Experts of a small language model.
Size: width 192, vocabulary 8192, 43.2M parameters.
Experts: 256 experts in each of 8 layers, 32 SwiGLU neurons an expert, 4 picks a token, a softmax router, a shared expert of 64 neurons.
Training: a variant of Adam for the experts, 478M tokens, 7294 steps.
Below are experts of layer 6 (counted from 0) of a mixture-of-experts language model. Rows are named router (the router's row for the expert), gate (a neuron's input weights, with its number), up (a neuron's input weights, with its number) and show model dimensions 0-191. Each number is 500 + 25 x the weight over its row's rms, rounded and kept within 0 to 999. Numbers have three digits each.
After each expert's rows: a language model's description of what the expert responds to. This comes from a sample of Wikipedia text that the model never trained on.

# expert 1
router:490481518497498495471486498483496482486506526506489536491522524496530470494510490498485497469474499459519479475484427559501510541462473484530520508471498553504517517526514512516479510497544485477560447448526485499487475513486531494518481528548502488502521474506474450494505509507532475511491487511529525485474483501549479559514488510524478521489550499511506499532543527521525514475503496495424476539507534503504459490515514487487507467474471489525462531514480517510523496504482487498501518447475511467514487483444510487533455491435501490515510511470475514540501493514468496477
gate0:465525444487493474483504508533499489475489508529481533495507490477501473490518446516442525498439499493487476515509476487488492553471494512515550470515528480493480513441508488498515510560523510478484504491503506486472508499482497498511492550502497443479490514522498520513480496488489485524472551498473553458491530472454537474528503543484508524525483487465511522476527508504465481511505502516489477496555529501433469523504503501524524516518493547500478505530513504503514552512508514516525483460452473530478476498529464523471515494516468482479489522459483470495527468523511466473
up0:530498477516570499502494499471499471475467485506511515520472505528544479485482550491493477489499482480491501544462489512493535546510531478528530487530466491479527494518518502493489525447496484506531508475509548479501445504472556499522478481532503507504509473498541491483489485514490491449475520484497518481474479541510539509492497477524523529498501474446493473491540524500486478543470475510479512467552464478468487427528459502518482499518479488514510462537510499547546492498524509487497469494503491517488489542555453452500490509494472498510508496496533509530489503452517502502
gate1:541464525528496502503513504548525512468504507532501505465487518497521522510493453438486495538448488466510458532518482456494568513531514500467530470490502506467501508496450448477495501559522481494484487498520519481493525495474467542501487469518465499454501520514530492512505521515491498517460530460494508488441527494507499482507466481512422519486487496491485507514493447542513429514502511461484485507516522492515483502482480480506487492521511530526491473448504502517496503544476528522530511491481510515499493492505500499478533508505471480446466532494510482468494494471492487537
up1:454503538529475525507470506477492509492457510485472537470499534503530486512514517483455480485560498490546481494520476521503472530494497476446482487535512496516465507523516486472495486492499540501501474517493529522467495495481470524479494509508479529511520507485518501485522498495496522473470500518485540480480506484559514427521488536521535498536492523526486486490469546508488556491505522465511483504535480506502501467494442482499486460558447536521478444468509542480460479506542522537528460520508536497477474515500523519522494507499502500493489510506536494489502519464524462538
Description: Copular verbs after he. Verbs like was, is, being, became, came following he/who in biographies, plus colons after "Position" in athlete infoboxes.

# expert 54
router:506523513482529492470478546556492473492516524521514513495522527490495475490485541488548484479498473496527485467510495521536498475507487429559484512510494529491524511516494490531488513434549469511525480488467497455505479510485556497509482531523524486479506471522449435460508483518485507539491513527517496536488473511499501500503511491479505524521515529512442495513509550523482524478517527482482491496489515461503513499488478522501492498502538490465532483545494517515527475523506501543494507560476507549481517466496460491468476483508529466505495486488516536540525530466500467471
gate1:531460501563484528501515509528513474473521481489495507442479507503490553516483511466468496527474506510495485535513492447509534504523522489469495506496467504486488488462491467466527546522490502515514494454509536513489527495468466502487449517480468457491505514516576512523481525490484498486481503474512468539505536520486481472498507502482484466488513472511459484509503482545569482491474546491555477502495513502512510484503537491513468543494498488525516477492508497495475515513461550539518521484562493533489480514516486505504537506545468513483485557520507483462504514524487517519
up1:501519484500477514495514532494450520490459528465481519431481520557512507530539532508509489519479558535533476530499481495490471535489498500519466517502522518532498512506469502523469508471479542522462457464476547535503496505515492490526473545471466504490492497529521468464465454508492531504511489558496492492508480478511525492492504517489526502513472511547482506497489543498467523528495539461541462521516512515506527474469515484479494457503495526500512469485506544500493492536519473517526476516514531521537479485466547498500498479476481453539484494485536503517511526489452466483
gate2:498487475514499502451522513481508516521487526473500527503508502550513464476485495544466518491526489514508493497485499525500504499502534494550506496533501467536476490461439502518507529489496530481499492502512512471469521481483522532548512507530493481497520492508554500450495532503504518476523481503512475513464498495505501499478475491594524493448529498535500461481515508489486465443476433510534498517556492531525527508492482517484485539483499537505499507495506483482528557506511502501465569497535500526543481510518488504472511491512540539483475540517529521478491470509489512544
up2:519512479503529509530495498526482534518475485537496498502496494494500514499462513483510515477512497473443515460503504499486494487496477512511479525498511486509498505522492481471489537506457505485513514521527514451495525510571509484457531506473487432495517536499534504504489496523462507500499534544471524515501538513484509546546485547478516526483487558524490422487500528519522498508500534464503457497516466509511487542553524524507503475475522457499452494513496494527472500459434493500522478484492561521543507460496517472497492531508453509504530469489503509495499525511456510471
Description: Closing quotes, number cells. Closing quotes and parentheses after titles, thousands commas in numbers (30,000), and pipes after numbers in sports statistics tables.

# expert 24
router:479521496494490440524538514501500486493499524539488470513536505535506533506505516530505538488524475499504457508472479524499478497469474491452517493473512488485503509530498500555470501461489512526487474453467521523475547537497549503470508508533498452507519487473500471484556497542489488510506528500503506481436480539483528496476511519541548511531480497505517494525482551506504573490492482543430457528546471517466510504477497501488505489509492486488466511517514512507485507473492502488495521536471504507537479459464523475511449527456482497491526509524505525527515495515490508481
gate0:531520503477491452510495472486510491461480497502485532540519466505467486485516436526488468487445498489492510470492484513528526544467493526482546519514503482543450488461527497511528480501513469463495499512523532495493520533513508503511514530483486456462511546509479507533482475520502503491460466530482508474490512460477487459532493480477479507524488478482527480472539482453511503486460519491504512487530529520416524509501489485521531481510546505482474495530557509526497542522509511533491505476486465514509518516467467484519485501524459468506520522478493510497504462521554477465
up0:541483492501529496488455532507478486476470489494511522479451475491538491496492521487529451494512505469506464531521496493470515507496530477559560513535483497476504503522510513470472516476487470559523530497490554499540472495482554560562456497488504451479501483466506511497483500474510484445475508500516496508465491487486541491482490483491500523496500468455529538531532492513520487523482444497492529487542473498516478526522504505503485464489511552479517480528527488535511542526505506489518509486472497448498480498505477466508495497503468529505516527484547490503497500479491461528
gate1:498439506545487509546546492519503500462530503470521509539485479538522524529483499453457535537474490461496481509511483471536536493526537507469511497484485507486494484509470472459481562485462524488497497487473509541507518485493496528497440491513512508460466522505548514505490506481482539544480522450526485487504511507500498464532517489527471520489489477506495494475470450523501462511496503518485477492528480500501491468530505472498505511530526509509490499488500508508465480514475528542498511477521471520514467498517502525521562492526446512440466557522537502494515526520532490524
up1:506529519503466508497521533516489533518463526470481542482588499487525478522527517549501484470515489524560467487466500539469491532483510509495512468497509494510472520507529522520498507541495536546529477551500525513547521527488465481534471517490560506476506476479516491494487531488529548499510486525503505484501459479525506493545510510490516516518504488531507499490467519488511569505543535514523477516513464499502501485528500522518507484517491508479470469490494564478479483556530458511511486497512521509504472512511502530493493472506471472504493498450508523518458492448496469505
Description: Discourse connectives, commas. However, but, and, and commas after introductory phrases (In 2014, However,), plus word continuations after F or f (F-ay-etteville).

# expert 44
router:514490469476503509446501495531508473539490463529456531484542477494502469481482486523501488517524492477526471489489475496531534490491507444541484510494525497499494526486531490500464488463511493530475468483492460516551569511497503515469449522495544487466477498496480450514495487509531476529480473481531524450501496521493518484491492471496535532502549536482458450496459538485513525512516497502498466533530488538502522534528473525486496444488481519516491476493491491541510476500534511500552527480523514496486486477496514482493550481460500436484531501510506517518521515520511521500
gate2:526469494530513465463554497499542503534515494451481527529497495514534472486529502574499561465489496476509517491502514534512483470520537516521511473547498511517467506447468494518526545512489556515488471537559495497513526498502504515524522542544495501469512493519530486486499523500493494505501467483500485550485476491491475510503488501514546493438492505510527469495494485476471503468529456479480514525487522531511523506533503494496512511498518524531468550483513525493494537497500508516497500527558459527480513525494489457511517512482502476513441550492467500480507478470485496522
up2:526487498540481509531461482545478520537502508505484516462479501513471541499475522514466539484462534467477528433505471496488489475507478498520517539521519504508505482500505481495476521511466533513507476487510456473526496498556495509434478480503504453481500536519502497469494500517488490515470512505429526475474542499510525494493492536508516519482536529506487481451508504518493493522494521439468488502528515479496463490559499509520509476478523478477424502494485490536500489459477494476497464475540491486536498510506507477503520537511455493460489452519502522515483520517467533510
gate3:507517531452519467477538473489474533493497481528485465450520489501528465525474528526486528478535490540525542455537513476512520510526482474499532527445492502472481508522509502487500504483509506535497485524460516497532526475501509507527529512512502533512461491524483489470458526454511486496509490536511506449496503463481474498516501491477489463539547488462538501518501505476466554507510540506515473485453509490472514516509480499410522463474498463469521470544526508488499500523467474516497517466497517480511523475521486522517505535517486476520486501510529473480534455511510474490
up3:508484520494504462534497489507474513468539511507540497528478496543506453527506504454486473480483537529497470472469480544479532495519499523500485487448477494505494482482520485530470537517459495451463524522485504470483504455529460515500542490498467490486481495486503466482527475530492478494535548496474495471532528466504494553501510523528481480485503515497466515542515565486488460502509442520490476475487517441435495507498484500522445550509514454486541465510517526506506476533493501470473514509493483460507488490485494471499540504492512521514504505470512512481488519501463486499
Description: Line ends, mid-word pieces. Line breaks ending list items or cast entries, closing quotes, and middle pieces of names and words, such as c-ave, Cor-re-ctional, Konst-an-ze.

# expert 8
router:429503511501496480500479489483500532501505528511493465489570519456515471498509497527499523501511528482460520482492466548539471510501509485473509496427530519525486537506473494504480489494516492511497517504465490536493485539490506475474472484462530458486523488502470478489527488508467493491485451531544489474526494508528532558473494485523514536492514479513463463519495511478491499449496489499513521522556478529496474479473492537524490449503524490489504541538482511532501470503544514480539494482497522465538456478457502485537488498491510451518518483521446501509509476516477496478
gate0:470508464500448468512485508495507513494497521492467492511485446491468478459522436493494485492438484495537509522479471485503492520469511494557528509503530513508479509447483498490520488543508494499517556497499537494500472521480508499499528494509491494519487480502484538518443447504500538515484502495461537484481543458484517514532459516536539500526450480460486507443490508463507479520469475508498519499521512525498532529500512496536529498485554486517461488524497526509489543499531538510518517517466471517495483526532473482488526509494493475515540493520452465481523461531511488479
up0:534456475488495479467499534477489469462482483486535518503472459490505489547509505479482482490531503472496509502435511483480512549485524494498515497537493479495527501490517508478495524475509504498531524502490543482528489485483581482499461492465475482500495500501518503560503509484484491453482505473469486464441487500482535518518496500480530513516527493477517478511509508532516469554500486545468486476503476504489511482516468500485498467491532495501491489513491528561482526463519499495510467483476473514494464514490446458528523505545450554517538524528539503521456517463504463521
gate1:520447523527519528512535487537507472461514516492527503473510519536521525480501510458481504549436498468473460546507523476543542491551529532469448481474485482463506499482454475475496547539462493502490537472521501490538558488492484497511470510484488511471494512504546477470496502561495521530483501476482446504499501513502489494524491506498510495488512465520504488472473471524551466543497527474511485511489508515523478504484501485516490517485535522516459518492481504509479476549466529544519514471531481507491485515549501535524533523508478492482497531492508483479504501485479490515
up1:484545503506500508488505490498433534475481546462520531500527515546509486456525505515490477499497532513519470471501495541498496519536509497490462482491502499504466504506511503493480513493520532510509467549467542536496505509514509506502492507499530519503501488513519507473545502527506539486512507506482508457523448471551557476498458526496525493476484507503488502496450514506464557505488516460482447516526475519522483482516455459479507469530479510504468486496510521495455455565545452560517499517500521514519504479485530547541517493496478496490500485473516508514479491480462487538
Description: Copula after subject. The verb is right after a named subject opening a definition, such as X is a village, a commune, a moth; also zeros in stat tables.

# expert 22
router:467522549494532479472489522508486496529520508496534518515515530475532475475510503526516499489474540500477493515483484506488485455493486460504470524477522558464492510495495468513514504475476476482517507457480496523477544494473482501497475521511501482482526499477477479490479496517498483505468468539529478491461479479468532520450516470514498502515502511501467458530521518504538554449513476482488484473520527476453514473496474506562508458482541494544469511493466506517485463498503460533484471480535555474541495473450525501497426543505478471497507507494512494509524497518488499454
gate0:540547494476489443480495482529505493483502501511477531511485480480450495493540449501449483486460483519508493511536459469493508550479492508503502523545498476514484493457505498465513477570516470470494541509511533455494499502501520523500496565471456502492516526505483525502481461480466496517467524482475493482505489477471488491539510492473506479518474481447481504494495492497509457519501547493503510459523542522437515522493520476510537491520518531493467496504503521539485520498510495504515501469474471506483530467462542499495540486541454475480523478482479468480524470512527490492
up0:524487468468533507500476512464516507482463477507508500483470502488525499505469525500512461480537528502491498512453515497482547558476535490518558496513504487506549498509508521511496496466508503542517517490528544481492461532483516514534482436525503449484496471503544500538500473521498487456460489494516484461461488511491521481485500532485551524499491470441526476481514458508494478512465500544451486465537500506496505473512477464521505507471508501478512501549519489545535527517527494502504481488477475476491485530554463459504478486487476533517475534494527516519485511455522493507
gate1:492451498540503510531502472526510497482507491520532544493475534486525535512478511477521485534442482463490472540493504450508565489550520529480494482481494500474490474480497441501506521555467533510493518470504516516510486491470478518514466485509449501478514501511577514524498511513499530490445524478462487482465552485495499499548492489519496484465533490535503493483464468578529480488479501528541497474483506479492518485531483490523494540492523487484493497493513501506511478536458522549508539492537492502487482525501491484529518468507498506487529525526527485494525473494491508500
up1:490528496530496537518530533469451542527463502474483515479506479513492507506529518508473462480453506553542473524514527498492482496510509492459487494519498515538443499504502506507483506496462531510460475510478531532476518518475497500540493513451525544511507473501527489485496498523543542548480495522505509497498453479522486478537481523526522488538516509541477508450472534510445541514483515487500491527551506489504516505523487482476526479552469532518485479431489568483494501491527486491513503531499508539494503486499504543502504497485456486533489481482513491540502506504464471518
Description: List conjunctions and commas. The word and or a comma joining items in lists of universities, cities or regiments, and to or at in football loan notes.

# expert 37
router:483549524496513485484475530520495465500488488532474488492473523464509488468519498507521493504500509489494518463485492502521535437494480484524508493493529519510526498503541496484461545461497485493569491528471493507536510527493501490501478536520519482516465493486485506436482483481474474523486482511495542479447497478480518518482481451495495486510599531524493515519485494481511516531510486473500480509495517509524510517455447517564496489496537463514487515517505481496489477486515471518542540499459531498536527508533537481483500486456479500517501506484462533504554467537520472489
gate1:558448493536493494504540517526488487467485494508508529469488494517507555468479486509487486541476498462500484508515510465536548506536539515492495545542501495480485486497482495445480538534493556495508509491529500486512510497495500523507474500485479521467498512484578517528495480553522531533464529502491458473465538529494503495520482507502478539456521501503497488476466468509537468510454513475507509505471516488506540498519505466507453482542517526479505502499502492509506499533475515544535507470515506519461461499489485520471541491555490475477486526502541502477508460480534489498
up1:485547521487478543523553528493472514502467542470511515501528519535517473510515515496516486475494515517543484493513496508512479498493504491486468470524474520523488544534509489523491488524485503574464488519485549544485532492517509481501520514516524508482523496489504496450519525518563524539493487522518544504537475525561506467511509500496515485505513494512514471462435538519457552501502527528503443490504478528534518499496490485487511478475492544490508457452485518490476510527553476528545488518500507505489509476479518546517494486511473505522476500468486474486494554487478497487
gate2:505463525537501506458501483461554493495518497471494525511504464540499490491498518534509498470522495474534515491479502548543501499479508521527488483514516485496496483484450476514486508513485479525481505513481476468494520505507520522545534527540463502501515502523562522495501517489520501513503474498457499545461503472513498515512434488542517495431526520529524475494499518511469457486494404494504535540525467495502497501517504490498483537451482511531485512496503469474514511462539459521456508501519454532519499496499507463461488511494539485496486518486485493479469517485478556504
up2:489522504533506496529499486500460514509487531523456459457513518541470513481465495513498558491481489508486567454498506473485515509492478522518495510517493480513505496490448496498518495477470512489488492518519493460496498505555506529443494485497518445507499542534511499454491538577501477508477525543472507476505515521501498540513502564467477496479492490508494480461495474516530470517482513488489470482534486499498509491546513495519488496474523508478462495497483486537507459473484491483477440509534502522545499472512519478476532561506459486500541492520501530487524536537492486529
Description: Closing brackets, sodium. Closing parentheses ending list entries or notes, sentence-opening It/This after a period, and the suffix -ium in sodium, lithium.

# expert 59
router:482550488485512467481499539516479453509517469513537489495491563477490457512529502508515501497505522493505506475495461516491530509508484500514499560514504491528535522519570501526500493468499473482517462521495453463502568508467560506493474492492513481457514468492527498482485513538488483524505476526549482456496481541490498491504543503521493475484551496534479510494523500522504504487487514474517465511510507469470493515446461508501507528503494451496473503493464503523517472474565477511531534517512489526516504495487510516538482476513493492494554483462447503495526526490471499541
gate0:500509462470467411485465502488486484492499480511482537526499500477496503480534478492502489469474509489501483522525478484513482538488506533545488501524524453470483485454504501498495493534500472471513502469500523501451497553515498532480541527518477497493488521509497496524456450518488487510460505483470515483502503480527525489537514513515495482551455481481521517480487489462491502492480517527483476470516535529449518524473521472544554494481501508521481474554520501493476525514540540516490529505481425535505499505537519516451512518479463508525512519487476474469523464496484468497
up0:560487503510532457478460549460496474505462459493541515514496487493528498513477499518493483443515468471513468526487472525465548558479535482522507494534460466515534492504542479471488516479478501523519486490509544500514471523475545514551501498500444489476530497535538480545499485501509465514463486509515484467450482540525508500480519505530521499524494464502502480495525480524476495517486500498493497470512527508518490466537470459514481466496481519493520477516502510548514523512558517501483500507491495497490490546529484467521441513493468517529507505468530497534474511486500500512
gate1:530458451515477483532545521539509458469515477505524530479489509487516520513481502471499539546511472476472494533544477478518544515511535459440529522507496486480480483484493473488487577536509484520489531509500472489523524486494491524488488512484480490509522523515546532539501537497489502565467472480502465503488523516515487486477486492508470503473512464534490480524500446526530455532513504489503494507507529505499487499464496486489464546516547500509520476493568491501505513496489518499514523471492478558469509512513481499469529517517478515484529505469526477486559501499531514509
up1:473519510551483501483526500486445528494436479488493568490516510525520464477524531491494476472491513507511436528512467502514493506490537523468520504525492522522492515492513493491472478492489524531506484512477520507518492506520478503509483518473515563533508469540521495467506482490511540505504521555517534456486472509530514474546473528477506521507482480521441469511464522524489555500499516484501466486528490487509491481505462488486497484514473477489529466477525571483446493494550435521514477525499499493473481494462525519497497513480478468501483525458535501485516513488523481495
Description: Abstract noun suffixes. Suffixes closing abstract nouns, like res-olution, persp-ective, -ment, -ation, plus impact, policy, and the following "of".

# expert 40
router:484476512536499523533496540507519509501484518539479453467503512471514461466538522533542516485503535505490488507475506483474474475499490496494518512533550492544495494523491488515533490464540458494539494442471496473497486510470486484502497527534509550503474510497468444499512485488505475535483441516498455489521485485460518500498497497528518515499544488490478465540511496457535486450504514531502511492542509534497439495512515524490514501499526467552486442537491454518520464509501485513496562483482490486492503486491516500508478466449507470528508499484485515483543507494494475532
gate1:554468477520498512528524458517484484482552506529502560499493537516490507470460482457511480548439493496492469523540492507536526485532514507459487512497491492453469513500471457489448513515500497471498528486508496524510482505453512528496480522515463528476488529497575510490454534543504538526498508502480454499482538499510518485508533492503477522485503523499483498494504508580524481531491536443546487518504495491483508475483488503491490489515543509493468478474505490491509488524497502538527509495506480509488476519531483532475516482521492494455500536538530475477525517511500504462
up1:473503519531450502499507538479459530513463533499480512453535509536497508500527523536495481491505547493523471533523514499516486479509516524471514496520535516542470516516486524498494509485485527523507479515500502496513459489519465521489494514485515528511495492447510487538508509509500537516466470521525533475513477515534529429515499519506554528516505494534448474483469523490469526546517491475535476543495519506506513496505490477491510484530477515500493473482510561474468484496554475553550503516503538515463470496537491541540501483468453498511495488469525465514487488502529451511
gate2:528503473480462504501527467506532534522502520445487495510540503525494494499504532490495507459519502479512506485492469525498495500484518503533522484545506484494454507448463495499517486534511486507480494532507494478488491497525514529541530469548496513524514473529534511486536513510512507478479493499483477503446490479459496491475480506540501512442524564530498481497512524458482493470540414506534529524514552491507530484505489503481506519494539462505469500507509486470477547475543446537461539493534518504496508513490495518520501515506520471504462524541485485484535498493479562484
up2:550516496548491465530520477492446536516506490541474514467485514531463515486479523541543547494501524507514509435500530505476503462483460524518508469495485502540471506465485492508499555500479476504525486482520508482520529524510485497473465480530507436497487502477512495490472502525497495527489503556478502480475510542498534517535472535475535554486499529480471490474478455505520494509492541467506514493534492456502501534521503489493457480495499499495432517499499512563543487501485515487527480500493480513547505460517504475501518526492487484475531482459498519476508515510488522527
Description: Line breaks and inner pieces. Line breaks in lists and word pieces inside words, such as b in superb, ly in glycol, ke in Berkeley, often in species texts.

# expert 4
router:481500525473493498447491489474469519508479458510456508494524559488511483514480547536488478590506522509546489448497492502494496484450489537484479494422491486496549501489519500499512488511496527499503496520471449482504528513499545512475459548545492487458500478484482523513539454519479500514491508495502511501484510511471526519470548494497522533533529475520464495510520498551469535507489495494473502492534521476502491508492495480531496526461497528501498548522456453479468454515505483491524530515495524505509497471490500504503501463503502472498504513501446517506496541525503477511
gate0:509502495476425430507449490511487534499509511507487542503494466486516475495547448512483488484484497483490508493504489474535501556492490518505540511499539487486470511468504460451518484490512468493508485525489517480491483510492497533512536544484523471464469488492491499520475443491506544500488485491464508491495514475521512486521501535480534497505463463456480503485478470479511515483503503507483519513556515509454512540444466494541509509533498525510473478550519516531485542490531498495525515474477471504452514527506469492500534494500455496518504514477453501523529450508490480455
up0:570498484517490471500513554461473500495489492488495522486519475496538477502475482524490424482521504457463487494460509518495526544503523485485541470523474469511495481522540460487460507496490498513502475505523491519492477483485529530560480486490496503465484515459515505567490492482509486490475490518477487463427453526541514518486500483517519495471466470453493471485516474498483471525507487500490479469541486475487505472509490488495500480465493486479496492537488514540548542517517536482480484486506493462494476486524488466518513528543483543521491548479516519537516538503500506510
gate1:526462513543508509510524521497498473451514482464491537540461552518499536526478491468487485528426473483498483528512486437542552466553533524476473506486528475460522485481483462474490544510464511516506500469542502498529525499468499519506484530510500482496512513490563488470485501509517487529476460488488469492502503464463495503505507492494498492487522504472464496480475475561515470533518512503512508494513529508510528479512502504537505535487520480496531506470438499511477492519449533522526528471503460498483490494493488525532527546507498502450485508498507507496504503478511475532
up1:460529508529491521510503498528448490504467499507511520470514532537500483515542503518460492488476525504523456486485546513504479520530524461444526491513515508500454511505484485505515499514512523494485489530491530512493505484515481505485494518480477512501540480524571513511480499505490545493478522536457508483501495518509551480510512531462515523503481517511474498481445532497485535532536510444557456506532520493522519454473457500533521495502504494532495494472500537505493478475535445523553460522562513476490494523533493513492504497521516533531498480506498494512484537538479477553
Description: Mid-word suffix pieces. Word-final or middle pieces inside common words, like -ection in detection, -ight in Flight, -rain in brain, plus digits inside money figures.

# expert 13
router:444498523456547485495524566493498481492502489466464518519498487485510446453501510494477520506476484498460495509523464535487456483491459500526489527486527514527522483539485476536530503470513510493498477490454503481497555475482516479465518511538526534488519486524520541472523503531455488511485478541529552502482516483532494529454494517502522506531525508496482501511513506487536492512513471509490470537520499507510491513493482511505554488480524472515480529511515511490560475485536464520512538485483457488520476525433516545524499463460476500500544502510518476491493500485463493500
gate0:507518510478473433497502479538508553491486491496514528543529487489455528488480468461493492476474475487500512524482490483496500553476497513498518508533499494506466510466504491482515504553446457503499523505489510466481488504498535539508513539495495471509509528516490512559462499495459539500466490483479527474511516483451504492513521533471538476514449489458518515486517497453518458475488565513474514489526526512440493492474553512518510483499492488476492524520504507517524535513520507516498461476496447497467499485487475530477517484511465494470509503480456464491540485526512477460
up0:508480482487519472493448466478493491491491491515516542480471474522528497501490512459493446489508499488522479509457519507473535518496532495557564493547485495475500513494522521476482485489513503536509523457523537522489449524496519517538474458473488462437504481479513503511484496458538490437483520467493465480503448511531556498527499486480532487500495455475512489522517546503480495522467476512485522474516475507492499496552484467486492488498511505498482469519490475549495490529494516464521487527506524481480457500532477435539484529511496495513492483518528491508466465501513480507
gate1:521452489533504512511547501511501479493501472472544536505489512511523527508482505472478496542468475451513434530534499496513557464523506514463513527475492481513503473500502472477519541549507511525489499476536523473533533501496504552493482511504466453478490494478560510514502501518451515525521501475495479508463511506465527506497493482488496492501497474476472471518509453567523471524446504502510495532525526477475518483487471507491498520497544507482539471477519488500457493500489499543528506481530478502496478467527507531472534539508464522505510563496479497504539485511486520537
up1:494527500523490519509513529494431511535432526485502554498552551556507481481507525538499498494479517497543465534495498528501492498503506478511514479511510499497489516478543471508506495508458524549489457510480513539505517509486504495545508513513523498505497468502528477462492481501508546506485492524491510472504513474537583477524502511497506496509497469546484487499492516482468555549497510500486477516496504484505519523507503524474459462491468499477505453492495559488485476509555490516506449531511507511472501505496527551522537505482495501522496512457489513485481559519469497541
Description: Colons and function words. Colons after infobox or taxonomy labels (Order:, Directed by:) and prepositions ending fixed phrases: refer to, part of, published by.

# expert 53
router:517514492452538498511489531467497500518446520481514464498537530521508520500524508523511508497531507482481473481460481542525502498462513466547497531483489543531509452537525481517486500497500509510534515455467502516562539482481476497511507527517513470519521489504520486514511488539485469505485487540488520470457487488501473536484475499496527553493528532536498504531521540511521542434484489496527487470482541525499494493470501519505512485481526458499499524509494473505520506480498460540483517504535580500534533491482495471493480471497468471529491502496476497563512476478510465485
gate0:485544497466505453468462489521522545488487529504471493521501477508460492486516459503452477501454498492496509545508467494529476537476489523487505532556485485498481481474497514455524486549512474493505522484503526499510482535512502512479497518469480460479492495524508484501471429476490490459481492508494517494521505474493542412522522495471536463537471493451500517520510498483493515517499510530498494483482506501462499535475451536539503490517492512471466445519488526498499520503484491540509510458458490551473520483497490520490521516511454468519514494493463466517513464501507477473
up0:473505516491534507473460531484514478478497503494531497494461478537506512480493472486499446475516481446503486540454493533488548527502532478506525495556433487496515500524495517490493512469503504509516517478508553476499450533500532518510486468459525448491525507466530475540519473469521515446460472493527492469474460520520560466521505496503535514503497452449485468500523475532498507528489483532491506428525468503486478456522471511501480504483504500472492488523499513518504519475519486495474473494503511484472498535503479479488509509513467537476477500513543498524505520492504472488
gate1:488477525537500475540531512550504505470518492501518555478487514513503521497472465448503490541425452491457464531512494492483553512531526495481462529491486490480505440468488465480484538518514514536475524483525505483513517485511491506488464505514515492488484507495544498515463524525513513501468478480475486481485518513475488523506506524500491498498517478518457477531500469556533489486465548454507482479523522491478513471467486501530491545495526499506532480454470509510474469510426522494507495460531481519489482512511461499511524506532478513486505536492486487486540497471506517544
up1:506530485509441508513559508487464547501440522476517545470532520541516479524535488511503468516462481522532447489500468548493489472500525483471470500504503513530474491504503487513490477492490518541484474524516508515514477543501479522530499554477494509478462493489483504488504511484524523531509482549472538479501484461544483478499498526474536504532457510509490510522509517509472549510508535477527492540519535490497526480494479534497524474519511507486511443488493555509485479530512488495539479503521518532484515510501448523508509509513468467507510522454509514523529544461485473540
Description: Closing brackets after dates. Closing parentheses after birth dates or register numbers in openings and lists, plus leg, edition, issue, St.

# expert 27
router:486473551488507486513495548526505503481463531512468491488529545484517479492499492550498497513508510489487486495463487490483476454491491456491524508489472512510498558493513477529508483459519509472495486466456515529547520507501543467421477507517499470477478467508512458453474433460467513534475543494512542519475502525481497533452508497476504511543519500483480478504514526518498509507504527502451483542473554495479465523506492494497520466486499566525501500478486474529515520456487481522518509526496499463515494538510501462524492501460518493492512492519530495485513502513533471493
gate0:505507488460470462492484511537497529482449468515481538496519480475475454498485477516493495497469498511501528505500460483533502541466503523468555526509530506497475516439540472513497494534527455507499519482523513453478525557470495546517489520493485476472522512510549494554466454495478517488451498512494491479475523496489504479526483511473512492557478470441495483472487515453530490490487519504514505485490536482487523548512497465517512513504479527468476500533481496523500536509542528535531491490479466535487462521495472500492502513523476483495496512508456450491503459521500482485
up0:526482503501540473463470541458499512485471465496532531487486498518518490489524529498513460487472505477472481540481491514505533511512535533507544507530446504478527520494507499507479546446487483521546530473512517471499476541500537513535495491504519451478499536489506541520487496504516485456460486482508524479451493456517496516509474492530510502505516474447518480509511481519486470527493460491523510464518464477502512491516532490490491505494489534501528505542519528540553488547556554472483464481482486533485469526526475472554484511506486515472493486492546493505504528476501482502
gate1:542462515546469505537499486543519449503504505516510495509513524496512508518427490493503501539470505440478489530520489482529581524559490533488485523465483502492490499459478445494481522512447514500482507506514527508516514485512487491468496511486490520499485513510522497510456506511506527526492499472491442500484515495499458453509522525499487482475474529492482488475460461547541487557492522472500483513501527520498496502483515470538495519477526496492487473474487480520512494487509507539508521474512496500497486502567500506475529483523480502492497538532560512478546523463534494477
up1:479503495535450529493556513511490533507489493486522533483505513527523521485528502541485466462511510503550466511483472532487489516494500493507539495532487502528489523521483481491508509537489543588492509498488533513494539528492469507504503500511488507515522490481497475525499525461525557491470490519479549498528463474519493460550522522521559517497490497512462476475476547515502561510511510484519448532549533529543520486497481500457499470484484510478493468506500557500491475490534485521497497526495546529489482504482491517548498532503481495542482522493490490514470526484476490485
Description: Great, causative verbs. Great before Britain, Short Film, and participles and verbs like forced, allowed, helped, brought, able, usually followed by to or by.

# expert 26
router:490536546453490522487469559527465475515483559496455476497516512504514502468507525515525523525461482480480494483475493508500495483482472467503471483507518551467509504523511513479518477475499511519492527493457476503511509516535506509469513513531500468543497468492505474508517475479468528506492486489528492507507519544583560528435503487528494480500543516504492482495486478496510540517494466450483493504504517522523507502491477492478505482473541536498424453496494518506558506458532504519480514510525536527507505504528497457495500458464513486518504495511488524480498512495467458495
gate0:459548503485475450470500493535550527473483495511492508500510467492462546461535446515495480485465505510483494540482489488482518551495477493522545504512532458483441498473515475515525518540491495502505542497498518489467489540457512511504507494518472469455511517497477472524472478479475523513509521498475468486489514468502474485562514512505525479530523483504514503482540486461484500489486529481513478494562536501479497556502513477567524493494506491515485502548480519482510523517507508526512505499493483506450516476542454511475544495529468518499508511480490502475493444513492468493
up0:540499502499525502487467532480514496487501485501488520516494468506575522488510522502492452485518472464495489507484531543466502534462524475495500491491444502492480515517521489517493510455475517519511533529480511509524462501510510529553464481517504474488514482525521478535487483518549493459508490458498516462496465481515511466515479479549510519531525501489520472503542474486545464514498483503481466483518502498499473490549460473503522470500561522516503498529536507518537511506473529478492466487544477480452465467497472451508473527497485544505492515537532504524479500434525494521
gate1:547415514505481515504519499553494480475528471529486541476485533499521540529502491453487522535470507482488493512529514503509528491539538472482463502529450505484499492505478475487505551540494482510469547506482507479547527498507479526504486520513515481482517476525536502515487534486522540537442453495477481488469534485501513466485496473506497518471506500502523465496470475555533485542489529471544486496507519489511510491525506483515457500463536528491504477472478504503513491522483514532493505482534459526512535512516501503487529489488467487455487561529511514473495476465500525510
up1:526512519499482522467507494543455520468477518505507502443528504533521483490505517511502475492480541524542461472500483546508495486544517497460477456511508515511482531520503470508498521490482536537500452524509521530476532522491499529531498546482514554476504457492532486495515494520522534496483489519457519483491436489536536481505465522500503552457487484538487518521469538538476513527486503454502473536528515488500506454509493488491507474506466519514496464484501565491476499516537494564525495511495477515514502493521529509494537513465468480530490484474518505479515521509472488539
Description: Place-name beginnings. First pieces of place and proper names after in, at or commas, such as Los Angeles, Es-sex, Saf-e; also Group in sports stage listings.